Below are experts of layer 7 (counted from 0) of a mixture-of-experts language model. Rows are named router (the router's row for the expert), up (a neuron's input weights, with its number) and show model dimensions 0-127. Each number is 128 + 24 x the weight over its row's rms, rounded and kept within 0 to 255. Numbers have three digits each.
After each expert's rows: "mostly gets" lists some tokens that are sent to it at least half of the time; "gets" lists some tokens that make up at least twice as much of what it gets as of all text. This comes from a sample of Wikipedia text that the model never trained on. Tokens count by the router's weight.

# expert 63
router:110136108112139119116116109102116143124145147146126205136148139219115113143152079110120146138146140154142123137120151146217137126136137116118151138136104136105133182145136110112119145138120117110149142109112108111134067140113140105139139137118117140106144123142141131150107146105118002132113134108151144104116138146144138140116117149115122140139112140112112147118138113115117144115126
up0:120108123143107073115094131131128153132101163120098090130120131163105134134165121112138140132144127159192109151114127115136131149121129136113090134139132128116110105127149109148165181107116113097181169130111152104125089080113124130171114125098189144097170157161101143107137140097125109109118130137135162119146166138138113124113122126091118080176114179121103093130139143087115142134144
up1:112137121115113085122142114121160133117108152116123139114142108146111158142138122080129097121121108185152107136095131095157128134141145135095106118116164101127139172157158109163099180119140103089096129154128098131115101132115188143161142121110129133170151104115149159131177143150140112133142137130166103112095085142132133137159078133117131128207090117118120130159105127091130096118116
up2:118145116096101114127124124132121128138110160115170131113113124172095096135131116144144167108131138133103130135146126139159171123131151074142138128176082112145131122103106106132100098109078113062097131114138174094171126132156124102086118108127127148163114167136103089128137090131102111134128159142144170124112131115131190110167143175117121125161134117110102141134121096152105123165105
up3:092131170145153141114129172132155128113124160138132101130176173092135121132137139124145109125161128180135148114136138126159105125098134133086164055135144120099112134133101111149156161118128145128142108100167107130116134126148126123118134087107088092107133108116147090170072110127124135150173101096139134089109163131121159142138104108148081156092124169150132136097117121129127168110134
up4:133160116065171139138137142131126117168109117110130140119123137096091127118087169117134153087123141115144156100144103144111102165123138151154147150143150072151191121147130149127141116169109103111156149115080153133122142164098151107166167156099122126067125117157128096166113123102119145105094137100124137133122118113130150120110123097115158124148132134131174122130099105125092137082110
up5:099121133109112168122089141158112129108111121126139133151148156118112138107130120181137086099123146180115108159114145123121175126188133153104126101131143145117129090147114149094113104126088142121172164129129156156160175147136165132122138090126161151109158123083126114141118158081144086098143162117125120130128141140141130139160140079135101127147106091132074098088135114141136129131163
up6:105173148074121105083151079095092133111110145149132123117140146139103080155149108112133136126100110140158170167169125150168110113120092122117148148134125126135099118125122111096127157128076123106161112096160148160141104132134116115157130092112114162161172126129157146133133134115121117125162145109133089142112114117077140101138149099085139189154150148133139115085121160134150143141132
up7:149118137151102135083174125107122136110154113181089116130131148117102147145099139117133154159107138167103160121108123140130139126186132156134109110153104184079132151135117150138124116081115125117102121153130136130140075189110154141139159156103124090123098137137151091121099153162080120127110131100135130107078152111139166121141160140144131115157104136181118125141142141127149142115087
up8:148147109115099100094122123123096132120169160133091094132082173119136161126149123140130141120123108156110100115126141153128121139139156165142133145113135154079120121142159113136151111096086094082124152109145131086155114104097146138092139150123105104155116161157103131148105152119143101138137158114159120111179184097133152112117135140075103108111163142121127109097161144124108177123179
up9:117152127127120135134133122051124158161129138176145101097099155098076105098105137121130105190158100158107150135164110121100159129149134103135092142174136132168097087150131141151183113110095145112148126118118155146131157167126131106107156127132107130170131094141142129132126109090140189128097150094121136137125161079143143095122142140100122136136135121118107119129142111133119149149129
up10:141150151145148114115099133118111126071168126173117130102097125138142119145180131078093138148160155082143109109121130124142120112127124071148140126140122125102127088132142114103156138140114119102143118140157136090120133121113086148123124148134176086140152057121149129113120114163123123165171109137123148093128153123135171160121166144152183139113141164124155130093128106126128094104093
up11:100138089102138133105137147116119145168106137135098061146111146074121104158113120138101131158115121153151177115119132132140145113144117089143138130161111080116088079153128143179156117167162138100186155106124134133138105133118146117137144129100143125098135116127161102147076129098130118116141166134084151115142140104168121100149126142111122114135122131138138151154153135065123155143161
mostly gets: " en", " less", " rec", " dec", "″W", " che"
gets: " in", " for", " at", " his", " the", " In"

# expert 19
router:111143100100150120117114112109105151106138141145092008160141145100110111151138032119103145145138149142156104150115159146098137111160143093109160141150117154116138150155147114114112138139099117111139142113106110123147145150109147115131149143121107140120137123161148147142111146112106072148100157117150135105106146145144158156124112132104106141148114148107114146114156110108121135109106
up0:077143155141091122162131125161118149133146151146145161089117122140104116152141113133164105124119091166139111174111147121108153100150139117120148145127129148146144136119138129125137127104164091085124132143113137111095126129104133108104100152123099118143125106065156119121122157102180120189123094136220108160096110092140114110121152139158122108138133160128103137107095141109121146086117
up1:094132086093104107110107134164133090107111129177151136147102150127132161107162094158128118132089131127123093109119158137169109102165140181137158151140104114148139144167072082133116132092118127122112124149141099094110134109138140116137139139091135164140114120162173172153132130126127161123097094148124107108143109125166140137141097186090104120147128109137156089108107117103146115143135
up2:103075130160151125129144154122116122134107112150132153158114126118116099113127116130135190152153116119111129113091115166059132104165105102094142145114119138168150169142115081120112141105109136111143150143133141111183158159107151177116125141075124187107139118152144140139142146112147122128122129100103129073116116102145140106121149105148123152099135148087126147125142111179169139153143
up3:151108141122154138110095101121124125124102138130102089136143161102135134095150157085116157121134135150139159165109138173155102112166119102160136158125111125134136139131107117136143099138110101129154159123090107128154105109141166130105133088140164172166153105146104130141080149133174104135079148116133176121112117179147117102094144152138113105159117141114131133080164136113095152178162
up4:138140132177103085114146125135095153131094156141109126092093159148108159141159160142137128128136110099100117120120130163158166068151145125126109137145140124109140135118137136107127142133098138169154124136165116097126160113084132117150151179105120147105100110150095116162096102125099127104161168131122113100130129101162157155124139108102069126143111105092135080151134077120111131172112
up5:129171104130181126129104167140157114140150135129073118150130147157154134141137086096165076121117154119133103138105117140129133116110136102130137127120123105091151150096106168168144136153104126085167135103126124099116146139128139126095161148092124152137116116117153132135125135165105164103075104138125114146139142146147120116105141165114086141086086098159167166145123148108135131187094
up6:117124139128124078153152165140117119079173142105080134133126163152132135119125104143143144176117153112102113170161161144115093129152103146106122161160146127130130119126127148127151117152093109125132132135139161090145136067075123098114167120115132116117127059165122105146109076148116106145125155125151131116093131143147135118139133075103140122096168147125139174106139165122148123101125
up7:120172170131096073157158109121154135116120141142147115159118137135136152140154065092135128145140126154101138157121130133129129126148145117107184129165131104115129147093105119141140082116124132135158152109150142138153126115099137074114122108138129159128123108152113136110175139151092097116193152091105118099093129116146130137126117079168103122139116118078135130124110178125145188135131
up8:077096128110181124086127107153126125151161135148083105157165150119106137126111119139115070140095147156113134130135115075149130146125159130111114141165181143140136148082089103113080130100104118144120076151125139169126155143129105116118174125127159119121109095138141168112134146184113152129099141116136138125113116157127115157095136149100111141160119125133143150105124171114128127091150
up9:125110125161140128137138142140136094119168147072129153129133142087119113137195102140126152131101187184142110137142093128111141102111077111144126147102109139118149151131108119129149185143111106128096144097137139093137158099102150180101136106081099124096129118107155109127126138156131130100107112134137173126171096125148137159160098160098114121126171116133094139119101126101116119126151
up10:153112140136143094137071132126104175171145163129112152133105099129121124120123149131085112145156122116121103139120129098107129109142149181121167167171135163092106110151141120138158102107147140114135124126123107127148132118180129133135139101149138142072117128148142114130134141114107184077129143134106112134131132093180123183120124138125122158152112150128088113042136100121118149107124
up11:144149118125136102143071134136152170103070163101113128115160130151106145147169121137143126134152146140116117157096168163129132144145186117111131137174125159103138134093139121126115124135101117098115137125140118135080133128118112101105142106168171137205141117084158108109130129142097127175113144108102137114159121181163123131089133131132116126111132127136131091183111118134088129120130
mostly gets: " Tour", " En", "bon", "vent", " Register", " Bi"
gets: "0", "\n", "7", "6", " City", "id"

# expert 76
router:118155101122131118117109116102109144108143150143114094159143151075107096152159216111112161154149150146151102150109136150125151099156139106109151139147112146108143104143139109114104145131105112100147157107103091113143131152126152104140147154111106153110152103118141156144109149101107024172115152114145150113104150144138147143116105144095105146154110139115116138106146118099114139116111
up0:098150155137136141142091127132131159123099177148117114126131125094127120128137132131120181152105171146151137126113112129178129121105124166097160144174129126105120122124124110119152109117147083105102137145120115096166092146083157117129106101114091124127066124176094137123089159118136150129113107175133101116133136089079176147112145136108106135119114160132148132165136097129141128112191
up1:132137083130124139098138131113130146142107117127062124101124141179107132097162182107101153155104128123119129104133139110137119100078132103155121143160068115123181155139152113061150135111114090144129143100113159103126146141106127132103110129113121130156112130155161145108103139165127108159124141145098156089170171146145104182140137132117157126145123124126110160124153122096116146115096
up2:126180107143156108132167144158140138132076134148105165137155125065131131168109099124139125139127111153149143151142120099119126127116138088119132167158139149126101100145104148126113108104130142096128166113173090126139104125155103126190184172091101104154137116110157161152106121119089134097107138137138138122138105127160140108140119132103137171099126151082165118129099117129154162153132
up3:121144163098150132149113133162168154105103124163113144138114110122128137151158108131132160130090089135126139091133155120083149131140115133136128106180109134150146144131102113098109122113132140143131134113140178137136137115125118094108129169122148120188124126117136139162158143101091137137063148081143125118097086070155091157073101096060116118148130146139131146121148141153147139135139
up4:117127118087151128134140128115118136146127123179105126152166157128134148128125158126123122110137057155112204090072120124156159137144112126142142138153114122111146176179136185158100102141138110146124094115157101114134128168106152128127133095135111125113165113129143131111105139137157126108143105104117118156097103114103078152089108137065149108152133141135105125142096113103142147137111
up5:074122148131140144084119111173086138146149124151097073121143112142116099139087128134129121145165140093104148120103125169144141064149158100106133088107085146090143173152135139113146140125144132176129126118166133117164106157135129117150134145139163106117118109139162137114114161099142107121150195124129142170129114150108138151116087098133126129122080100136118131153119115142155141104136
up6:174083113180124097134099146122131127124130121138103119134119188112073091113145181121131125157127121132136152163130134103102134176124134134085094131117126143105118119130109108147106144120164132114133171103125131157161161133127137125104172143104107162084134139158134108160127160144079074105151124096113166133124094140143145095133128109165174150106103132123114139106145076117116135130131
up7:150147108148147149127089104117152145138090115133108124110178129130120111128134131149114136134156140145149134197129122146103183150141100132120091152134132090132159104079132150127137169083139112086127103156096143142124097148110116108144140141145130172147115128145129109104141106104116166128085103105110118133134142128181104166112094127061117105163135134171121116131167140166151158096122
up8:134133116117123129138167120125141130098152157114140147139146104129116137162112136147161123098121075105149103126154141120113142090172119106128141142104116147114126149158128099149104123145125107126120156170146135124104183147124088103095135116141109125152134075146128109101155119115130133148075158118148161095140168177120163123148121087063086100186122112163123165116142133132092099100106
up9:115160127124156158135102123150113142121105086143071082131122152116103093148112125157094159170154137160084101113123128125165136165141153138161172151140160133143143132123162120091096164167122128171100159148114128083102097116123125166133164121097121125114138111132151096146130107131101136159089154107141138109092110115138126185146102117102125137137137147139124103156132115186132133153131
up10:101163162108104100115119136148096146092122148090128135141148135130136130135158162116087137097150198108125111110079109138133134154101113097147115110128097164091129126138133117152092135172118148111171127127130110153111098119138156192145175156174125149115109118084131160126146113131116112173122108113149128123115086087126150102145140151133161081144107132133106095144098107118101130126137
up11:145151142074141078086132115148126085125148119122095111153094135170096101118147106128117099124140167136077083188091179156160145141122116147129132103147120144153145129128132102146101134136122097101126168111129098143134092097158117085087129138162121149100130129122113092131171147148152138120101112172131150106134163111169117114167123167117143141100107138131145145132125117104132123121131
mostly gets: " Ne", "the", " Jean", "ë", " von", " Mos"
gets: " the", " The", "The", ")", " of", "|"

# expert 9
router:119145105104142114112116114105111149110146158143105000135143157120110119132146088127114145153148136140147120147119141146103136114144147107111149150135103137105146172146140111104106146147117107101152150118105111123148132143114142116153143141111106141126136104113139146141117152110099187147106152112140149108117144134141146150116121121108111139143106144114112152109136105101109146105112
up0:145133099114135134142162124138131102102184167105150132164150132118164146125129154137113173103138122142135078102102138122136118188126154117101114122180142150130139093082122106163108147160077128115080149114116135123097168125109120081151118133145144118145138153115109125122156114085147108118123115134135101172128166175128121183112094138128131127135100157105148128142097131130108133074127
up1:068171113146099122147116147153107140121120165139146141114111132100123120136157136130135126130114139126136129162118145107123135114078157113100155139111165158162077127160103109075124134165093140137109137132100137104115126106155142107090126135153143154156120143123143136136085131135131135134133123165170100130073126177116123117053152090116096139117124107152142129116115088171137172157165
up2:152154139157128144101082093137115109088114160100105091155162137154127103137140113095136139134145148103131167096148092156132196122168148120102136104096122104108133114141125091084133127169113125100122115107138153132174115135147150127112136107096122127151144116135103149127137149147094127122159090119097096152098130192149119131143103164129121118167135142100133083145160133108154101145169
up3:129129111064106089136111096109121134099152123140136128126131125130104114152127161070113125167115116150112133122103100139129140181109114104115158149142155144134167060150138089165083134120120130095136131142152096147158118143134121131146142109149119148123161122087109161120176127107134130120134177147184093139106111126145167146139097190108105131126131129151134133102147098164140104121154
up4:099149102120149149159094140098105150173197107166100120153133127127161129113145120086092144100117077168142096128102120168129153087138139102109106128136138170141140138123121140133107114142108085106114065090093127172147109144097152117144138169149150124099120137126110104127132117149145120153094091140130154123118104185127129112149151158110145144132153103163133112118126106139134147106130
up5:117136134121148120161072132167135109090155139157076125161102114136118093151123147098111155134135157130153128095147118170093163140113137118150103157137137111149107122068120112149108102117137144132133146090143104142168148077108189145119110144152098137119087121122140139130096158149152112094152131123145128177121125122111100132090168132089142156101086087130145159122131108122134134090131
up6:091135123132127142111126089101133154150142164075128159107119098126059083094150103117128135120161126137166090113149149127128127123120092154134150145130172143078170115124130114109153171116150149143126159094121141103149125138104111116141152177130130158168100137121133136119117122188138138132077117107191098099115141111163102113134124121153125125140125116132140118083144100162122150120106
up7:120129105130148146104114123106114102109137117096102158061078138093096161165159144113133133174103157145112108133142145092171153161133097112137150147153140093147144154159168152128097138165102146100109097164126095137140098116128134100127110153148074187142130106116134137135114133143129124132114091149151131108168094136100122126136137136138184107148110117108128136102172115116103112144113
up8:127150160110127155125154100133098149128145102157114140146168139144125097115131150120156131130134142140142076115137136159150123124134153110155164143118155119154145142151148146112100176110151140092116108134101122072155134106111130164104098140174138135141174104137133121138088138135130133147050112165097097142116109131109080100119104151095121108127119164113107174107159142130121102060137
up9:123154142121124110111094123100143161136117112117114143150128127133123168107105147075080146127151140073127141144161144120119134117121100177105171121098095131098121086138167099117099152170137120138162146112136101133113068145125107125115117128109150112086154130115189114123116134163134107175107158112149121152156108146120131164126165150087128145133178118093118125135136126096122176124157
up10:100128128088126130127096158090151156109132125156142096112118096131129185158107102125114070125133128184101110155129120159142138101156135137141164108160111114108155127132134161134103096141146086152105118107102152121124131095104155134155130114118161159117120113111134129101162122119129176144085136143123145151109117135086158088120151132121120140136142159189114089183141121142069113125116
up11:151092143134135141133104106102130090094126143117154129132162140105091141178135129174151132120119130156122146133102145139120117178154156140118091184130118118152159123140150107131138170155091131062137154113115137116141141125186129097151143117109132129147143089102116133115126086101135111130143151101098115105118171119099110122087143156098118114107157169103104114127141172108073115112166
mostly gets: "|---|---|---|---|\n", " Order", " Sand", " trial", " Act", "|---|---|---|---|---|\n"
gets: " which", " United", "th", "0", "id", " States"

# expert 99
router:116144120107144120112123118122116138109150128144123083130135137163129119141140170114104141141152148146138115145127146140255137115138144115117132141139111141122141200134128114118116138142126116113138126109115114118134000141110139113143135139122117132124123113164144127138124141108109153159115140119138143117120139145132143141125120136126115146143115144121119137107145118122120133114114
up0:112129124071103117131107049137150117144129096149101114129147124148172124144104094111088140109098153115122117144137150106136152141137100117149160129106129120130109121132120124127092101099082110130128154083127128141147132169111123116141130170120127180149143098146162150166180162117149083126146131187147108135097127113114157107119135102096137148145122127095119131182089157117119121093138
up1:124091143125099132092159103107126151085084109155099106109121145125117103158098151136105137163157126127150107166097131112125166150125115116126132146121179140177139185154119095109122121133113139081078067103121125100130110106136137094149150137095140125138095139091134149178138135135147134112168175118151140100098129134104124142095129158123129087138112115169137144125163121140153126154107
up2:120144105116137109156122130161099103080151139131128130126107156157135133129113137119129073125144126124163142152105120132152131129116112143128127168159183115127134120105141158099141076175137133096094123119070145143125138143123102149116102127127064162066154141090148118089111155133097113139120152119108109144114157112147124133157086107129138158154147173138176121145133111089147088155160
up3:094159124128113146142121139150099156127145140107150112147081143128168112090104144157085150140148147184140107123134122134130103135144139103113128167092136111112124115148140149107109117110169096152128121082143123147107155105147133132134139126103186084132094094111152116123096141166141151108101151116115149047132116137163150155067131109129139136143142183097115113133156141096119108130108
up4:132117133146136065091124117129130166157116135151083122108137146137101104126149151143104174085158141136131161118140146115145142143129155090171148167104126138136161076173122093126169147123097096109115167140150126140117130162165145128114124098072098139138099140132142114103116079158134149129150124097075107149143104121162121149133128126099150129129124091104138096151122082114108154124120
up5:135152074092092119108100133128123100118136136133140136105108115112108100145152152164169143105129109135167124147104127113168131165121111129140140107134155152098152125152118144128132124106149102165168169101109154181093126125116141124127099132138129134087133092075138155141062141155127117104099128126161127128123128098110145132130090159116151130185106191148141188145158133113130145124118
up6:088164154178131114107093139137112151123127164122113078094140129158088096148107111107102136109141113125137131107079087170152143158136165103075172126126142136137126129105156136163079114158119132170120123137118078157174135140129141121153189122171123099151113134131142156154115144112122126119145105144106152105125127082132133142120103097140158138132156159117149135126120109131130107092099
up7:126161134108132118156101124141133146100154138143210084120122149131153114154120141156110142187144106156104134137115121141111085110112113106109163154118144095171149136118102113078144154132098101110140117115131085077101126146118140136141113144169135176118143113143105105113142122086141116138098133141148123098108103107125173103125086157146107104136143116128155157138154106115168177132099
up8:102108138109134104094132104112145141114087115094126135121134169126122146115091150113120124160088113124121108138158168157094133143112107113093160086132158130130123102187149127095120122113144085115126122138161138122119080118126174162150094125134128112180123127159151125157095099163167151125115114160169161112131146112131143139090109161147105120104154178109128129113140098091181127150111
up9:147133076116149126147102118142133133186186116145113121141113135147118125151106108121107155101076132092116074141116132109119122139121111109108110135155094109102119086157091096121162152113074140213143118084151115090112156130128145090147103137101120116110124156127144133163142165113158166140138135131159149139133150142133180128130150167146154102137120125164121134110133135134142142133120
up10:097147131123131115155123102110123127154108154165094111125090116130109108132115145133142118149147106143095142155043127105135103147138100139115152121125125152112153180143124165154175072118101125156152130135111118123137088107106135101081150176147089117136135121125120133111129105079117110133131144145148161127141143166162148072160126109150124139156144151153148179095161097113148135135140
up11:094083129115092139164180086129141176153115130129135162120130123138108119079122097144142134130142109149121158144100124145105152132153137125044091207167147107101103142118161108124113120118142125089135145130123123119133125119104120118145124118121126128120101082176141154133145151134109144165116120146105162161079118111153150100135120120156091110132138138081109125135136121133150162145102
mostly gets: " study", " effect", " influence", " reach", " guitar", " organ"
gets: " to", " he", "is", "ing", " as", " became"

# expert 101
router:116142111113138123109110113108122146119148142131110199149143138155118108152144119112105150143152150146138116144114148141084143112144141118121137152146121146114152101149144121112118159140112114105141134115114106106143162151109147108151153139102112138118150108113146123137124157102112000200117134108151140103115141143136145139112107142113126146146104153111118156109136106114121151106102
up0:158161100152116096146153091131144118127136164110152173171105155130140127123138113131109126110153153165103120137072095103103083126140130138092131128165161118092118107162171158135130129092119157144123137161138143151156084122122147146149170128155104140158115111104127098176108121131111100109135100103151156116105119116155113143142122089133089122111143150088077136122115119097158105081126
up1:126099140105144129110103132113139144099112132129092127137136174148163132115139129153086128153115084152137073145134098094117082109124113141164132118105134105119116086159107122111133128133136135140150038132115139124127182136100176123131145092110140136162159114140156116121124128159107115170122110118137141123113185138141133059131120119155122158141150179112132121135144157145168124096148
up2:130121128135155139135137093133107108127130167116123104152116129119109132161135125158148074133149198137143153166140101126116175101092132061108110098142155139154138120087126128138099125101155106157188156146152126129138162120120110100135108154124136164092155102145148166144116112117138123084166171117127099109098154179135117079134099110120143133150108104120141160116131124110137109122103
up3:134134123123142123108146134146128117116103138110146132141154140098152121157081159124070150172182172120082116163116185131105145145138134140108125157181161116110114115136140184117142098136133135094115125090123149075140070121129104140142114137113166131152092142135141108145131135095096111127135131123133150173098131132148120086159152070091104115116165137126122122107126104106131107123115
up4:111121136164148133146069131112120118090137118136132089136112182090123109123149103128111145147155172132130160137112159155137182150095152109136119137074107097193098088111156112147117148136153150105132120122129166088130150140107163095149153111131165140129152133122125072136107118129134154134109151156136132081115102153105117114152139123133129130141102096166081138142135105087126109139144
up5:139131141123082148125167088164152138135129125099127120123134134112091103124128130132078149096122144160145131125103126137149122098116128080112157153124144134082106163110158179090124106123115157120111154085114098125128098166098124157128182156141135140145131156130120089161162147129173112138085181099133112125121094133130151154140134099111110129089126173126154167109089118156146134142096
up6:154141133110205126163110127128112129116124096189123143111162151133120080119156115149142121153127102099158121122130120163117085109119129171157112151146108143134142133123079138125138107162119118133150127130092103079123147115137127118126094131163133154124102098137136146158132120114167117161097121087167114127175085144117105131139129144128080083114155188135103116128131116117120075137140
up7:085130116125151128143091143133128103138141124125123204126131142116109114121147138119168151141083142097139133156095165109125111114143125120112104112148165129101120078122164107175106175140163094113134147083134093109125116169138113094100107126162148142147129127126149132118170146173129129143074125132077111127106113160113161103173146129138097149154109164110121140077117127133120103120113
up8:138122136140131100123138142110100127144149105129165103145133082096109173153162143126116162150154112120096156112116118127104105150126141096158121137091155141191167117142075170138122140137150123126153143119100098133119137102108128112155198129126148116133108126129150173131112090112136115117097149103113141087173156111146090102123105132114108121172135154118090139116143096114183150082134
up9:156134122095132122130114118077153151097168116083112110125133114120107105100159125092144176156108139138124103144143097107120111110184157137134112123128135117153135160141117087137133123115061160108164115131126102131154156096112142151136163148093141164155140131162136113145155102113139143109140137090060149120131148151119132133144102120115120094059131137118147119070131123089115157128137
up10:116124141124120132141167141105110121158167115160142132126130176128157127116134120127112128121112127124145118138073143107129113145093156123103098157150205146113158113095133091157078136144124088124167141138063147165133104108105081102149132134147077151143139099130149109149098107085137128105140158129098164115150140133136106145124075177095138105145137163133111117135141100138116125137144
up11:138130127090086102123145128100133142192142153157106149101120162094150134123148142164118100149164139143139127175119175133105164116156156119128147163125132107159098075174142127162092124146131147090114112132099106102147143135156123126141125162111114127167098104097161108107113116083117118142092120119118085112175121151141122129076111155094107144101121114134099089116134135133104133149123
mostly gets: " small", " large", " short", " Second", " second", "/sq"
gets: " the", " his", " her", " The", "'", "'s"

# expert 105
router:111143109098141118120122127120109153122145138163127161152131145215106101157153099098114148140161147150151112130125159147113133109149157121130150148136112139107131039141147111103116143129110108097139135107106096111156217139119142114144170150107121145116135114174161149143116139083114077154118138112163138114109132142146132148130121131111100145151095132109112148114143118113118152109099
up0:113143137168153205092081141145113108097165124155115089126143116161100123162118141160112143076152132146088075152143110139131133139151114125133124142102123123105145149130107144115141122179129134104126142141106166106123119093091156138147122131157129148116143117103106141120118152061104119139118127146138134155150172078111083153120137163132081129132156137097143116114114103157123104127101
up1:090098118098110115115126142098129110135119096157131162173157135117183109115128159132158158140137090162123092132128167153124146106151129130111124127129128122163139114182086152135125062139147119138102095084127142154140113147148129143179135104130155127082087102118135128146132126126104133106170134102140173105084150151184116144096106150144120115087163141131109119123100133135115101117150
up2:118085100087120175085117081119165157123133120102162150098102145133121078169141094131127139171124153136117164166085145122108126164142136110147123148099131140113151140073127134125117136167133120152150080125133070093137137127147141119103164147173121095158110092100120137149101107127104151126158130082114143144145114148148125135129153120115154141165106138136121166098097135122130149117144
up3:148158101151139113119131106099102169164133096130112109126114135117141145119159137137097129146155123107151117130175111119080182117175082130130099193135142110108099152140087175156125114155158104135140160172133115135141121132106132100086109144103153127125164135177164134143125149148132125123079111079137151120142146102129111117149096113116121152102097127109110125130103111143077120096128
up4:092110159164176091150114159149120093091099129128121142115142198151105127120170115112122100156163087131163128126126171108092105108154138120135150103130137127108150122130138099114144178130107123159180078155123100120111105128122132067117142130107097140134150143086135144148103124140158103114144107158116138117154144104147118129094116085123128180145128136143115145116166139130117106141099
up5:133104104094092161100132134105173138087134115115133133137134113156142144155131129152105120183167123149149115158113159141142122101102150167102098137137118163135161157143112126124110148128076112095135084124132110153173093166132129127134130123161114134130139167130130154088135086113158113100112107119087190129136148134168119129110123114113126148148086133101149126144112172105075175114141
up6:128121129161130092127136111145151144137123105147138151145143115086137154139127151092118124102126147125124144160152166127132193171116150153124163132120159102153128114160142095143096136153128111141094126118155092114126162102129158121156143158144094174123114106067135106160112119121137131125127095116097132121147088123123136108108097139132171167116097179136161111091109066137164180122136
up7:117138116138128154076148138173147145101152174159136119178148128115125076122124131135116104103157153146107099074122154154141118132144147097159123174121112103116104174139120142125145112112144126094149141150097166101128154145157120104121110075139118076104155126155158103144110147120157120113136134115157122158104142137098162112133097174111138098120122128104098136139128137070107086151131
up8:114117166137130130137150156132114139138134148120142144104141148133115116078139125093147128131115122147110113100105124132213160102125159139134140117122108143165135148097129170124110135092090075126129134138114064133126106151128106073141131170107130113101086157131158115126117180120128104173140150121167122132112143080129160172078115139133083132138154132158134092129137104156142150127112
up9:171160082159144145123146086138112129127129137141133119140119133114140086128139141105138122087156175152097105135114135123148097128155149139119136135083072119106134163113108147127161110104174109156109107089147080099149110146117135165155124142110136126143106138117153146174104153070103122124166121114120082143147171108103125144139126141087128123137145134135135129135145114155109138072065
up10:119122083124141114120149114110117147150144098082122171153121115088147130116105123141112155152129111152130123117134119127144109142164106123160118152134169143076118107160113154127102132141119147115118059167163152097142154141096154112144146098137148152146184108098157134111140113143127151127131155104135110174083123130119167106167150073163075162126150142143107136090110103136113141134101
up11:110118142151113163120138123150127158140136149177129137141125103143119094154135108098123134145129134109149162149105155087152099114155136128089122122092113122118150108087110117096096191153079110148148131109117134093148108132142123137093145125137122122186116103117124096118137122076156160137114140082112124178149127116121168169107071119141132150109094125136145157111157131106090093088154
mostly gets: " though", " although", " Despite", " despite", " represent", " representing"
gets: " in", " of", " with", " for", " at", " to"

# expert 88
router:113145112102139110113115108093116140108142149140108072149135149215119114142161196111117147151149134140137112142111134144000142114141144112117124139143115139123132123144130109108119154145107117113138149116117111105136072146115145110150148131115120145111149130165146131141117150115114138135105136115145140116108128144143155144111092138114115137149113139112117145108134114118090147112113
up0:139155127145148063141116178084111178133146119163123136134121124122081119118129103137139113150106115135147066112133124161144168140137155121155143155127195115118126104135121121105095081123106121139127170140152102121121104178151137088127140127119114118127067133096149083165129118148124136123071133144126113151128157139113115089122130129090126130151153143099124123104138127140171147168134
up1:104125128100108110133104111122137131118161079174098109160167129160146130104116145150081123137132095101137113123144149138176123101113141113144153115146130123155148162140100101126132155127132145095159078081087129100130172085145173111082106142159105129155165109140135135120135085144139116172125142155150133133113147087101119133168084145134145122127129124113089171116148085104118143114113
up2:106143127121108122118093162173134097067140126152103168133130173132098069101174083113169166136126145098119136129132168121149129155087137119100133139100134136107132156159121115106118153129094153168142127126071155137132168120147141126132141145150131155126115121062120109147145103167125119169117110143155113148117090092132118125105154120092126146123089130119123143095123146106126121119163
up3:092130123169118102158137149111108143124106117139111140138112161117146092130134100167129154141140116118129165123146054123156140148104163144140139155151101131108129113198174119110112144096108157136155160113143145132121085122134165162148129112087142136145121167137124147154125095133140134143136143095099097110101145124164102156075119140078118147142102130114109146084134123086143104085108
up4:122145124117123169144140120115116102087155102176103153117131139135106099132106136142096156116121127132165137125106148118175112122150132136118192110144117175154148132119097162139108160152149132156162157127142120143146121114140156126093133115116121154114141147116112123122078141087140155180144130084140157101173095073114100137109138096124108089157079146092119125106129081092133152138118
up5:111168121135092094144095115074130163124147104143122136122128155109136146166138100122143079113123147116111089104112151113129122171141142098132202119124135126158151143170146163121134164090113135119136153110086105108148151104118119117195074145106105162155133114166092115168137129127093105121139106110102131147096124139112166166145089142154133115139143136117134113137116125124157142101109
up6:141099126097117157148136142114199168125109102136098105131126092168149115150116116076070155173171134152136154103147155115141136158134163131162148164150153120139138138142091094107111120113143138105127113091128144107147126073102143138128152131137160128135111130174153104164094122114113144105132110131137161130110151156143113123128143102087125092136136106148137093102127108094105100094097
up7:108167129117149113114100145118099133118108102140119116123099119127144142138130144146114139100112141126088122178162168112123147175140145127088134169141118181126067137172092119123108084095151078109141152117115090129151110165142156103129135114107137156188142133138175162115124186158113132130158099133101138131123142161116160139141108141115097162152124104121145117119112165123125159138108
up8:139150138145137133142120114097116077139169111124122132100110147162118116086149138119111135128144149128143125178163156144143104120109187129095102156121134161153135097101074129095113099143128082145136162126162097127146088134138140158127103092120133187131151139120143150135115075122137128108088104141156160134137149102125133111122120146135092115119162148079088159109120083118119162171125
up9:118107112162148102130113123141109120099132094143142138095106156144125146122115121111080151136117152185097125170106119123129128134143131104169151128128205182142127137122090091096150126111165134135084099116132113102172151163101148099139149148113137103139127117110178100131100142155115157127124167139133108115123138120065144146077148110105117125136155126125122125118182107133126160108155
up10:116132113097104158139138127089116101117107122121124145086170069089093102167142115128073097120107137136112134095093117112104118153104114098138181193193133154101148151128167119111134147133117135117157138164144106144138163129115132113097154115112135117129146129110139110118168131056122145131134140156109137126133101132101146131094129130103175124153127155128135167136156119118096126127114
up11:136139120148126126135141097129125094052148139127123164143203138147126138126112134130073102145120101158152125180104204131114127137116107126140165130108097195145144128139111078138143120095099066157124121108113108123129148133124126095136083142112146137115105127147127103175128096109123168130133113164102158140133133122102156137127123090105135156125125137110120117118126123160119138121137
mostly gets: " due", "In", " north", " south", " east", " west"
gets: "1", "2", "4", "5", "10", "3"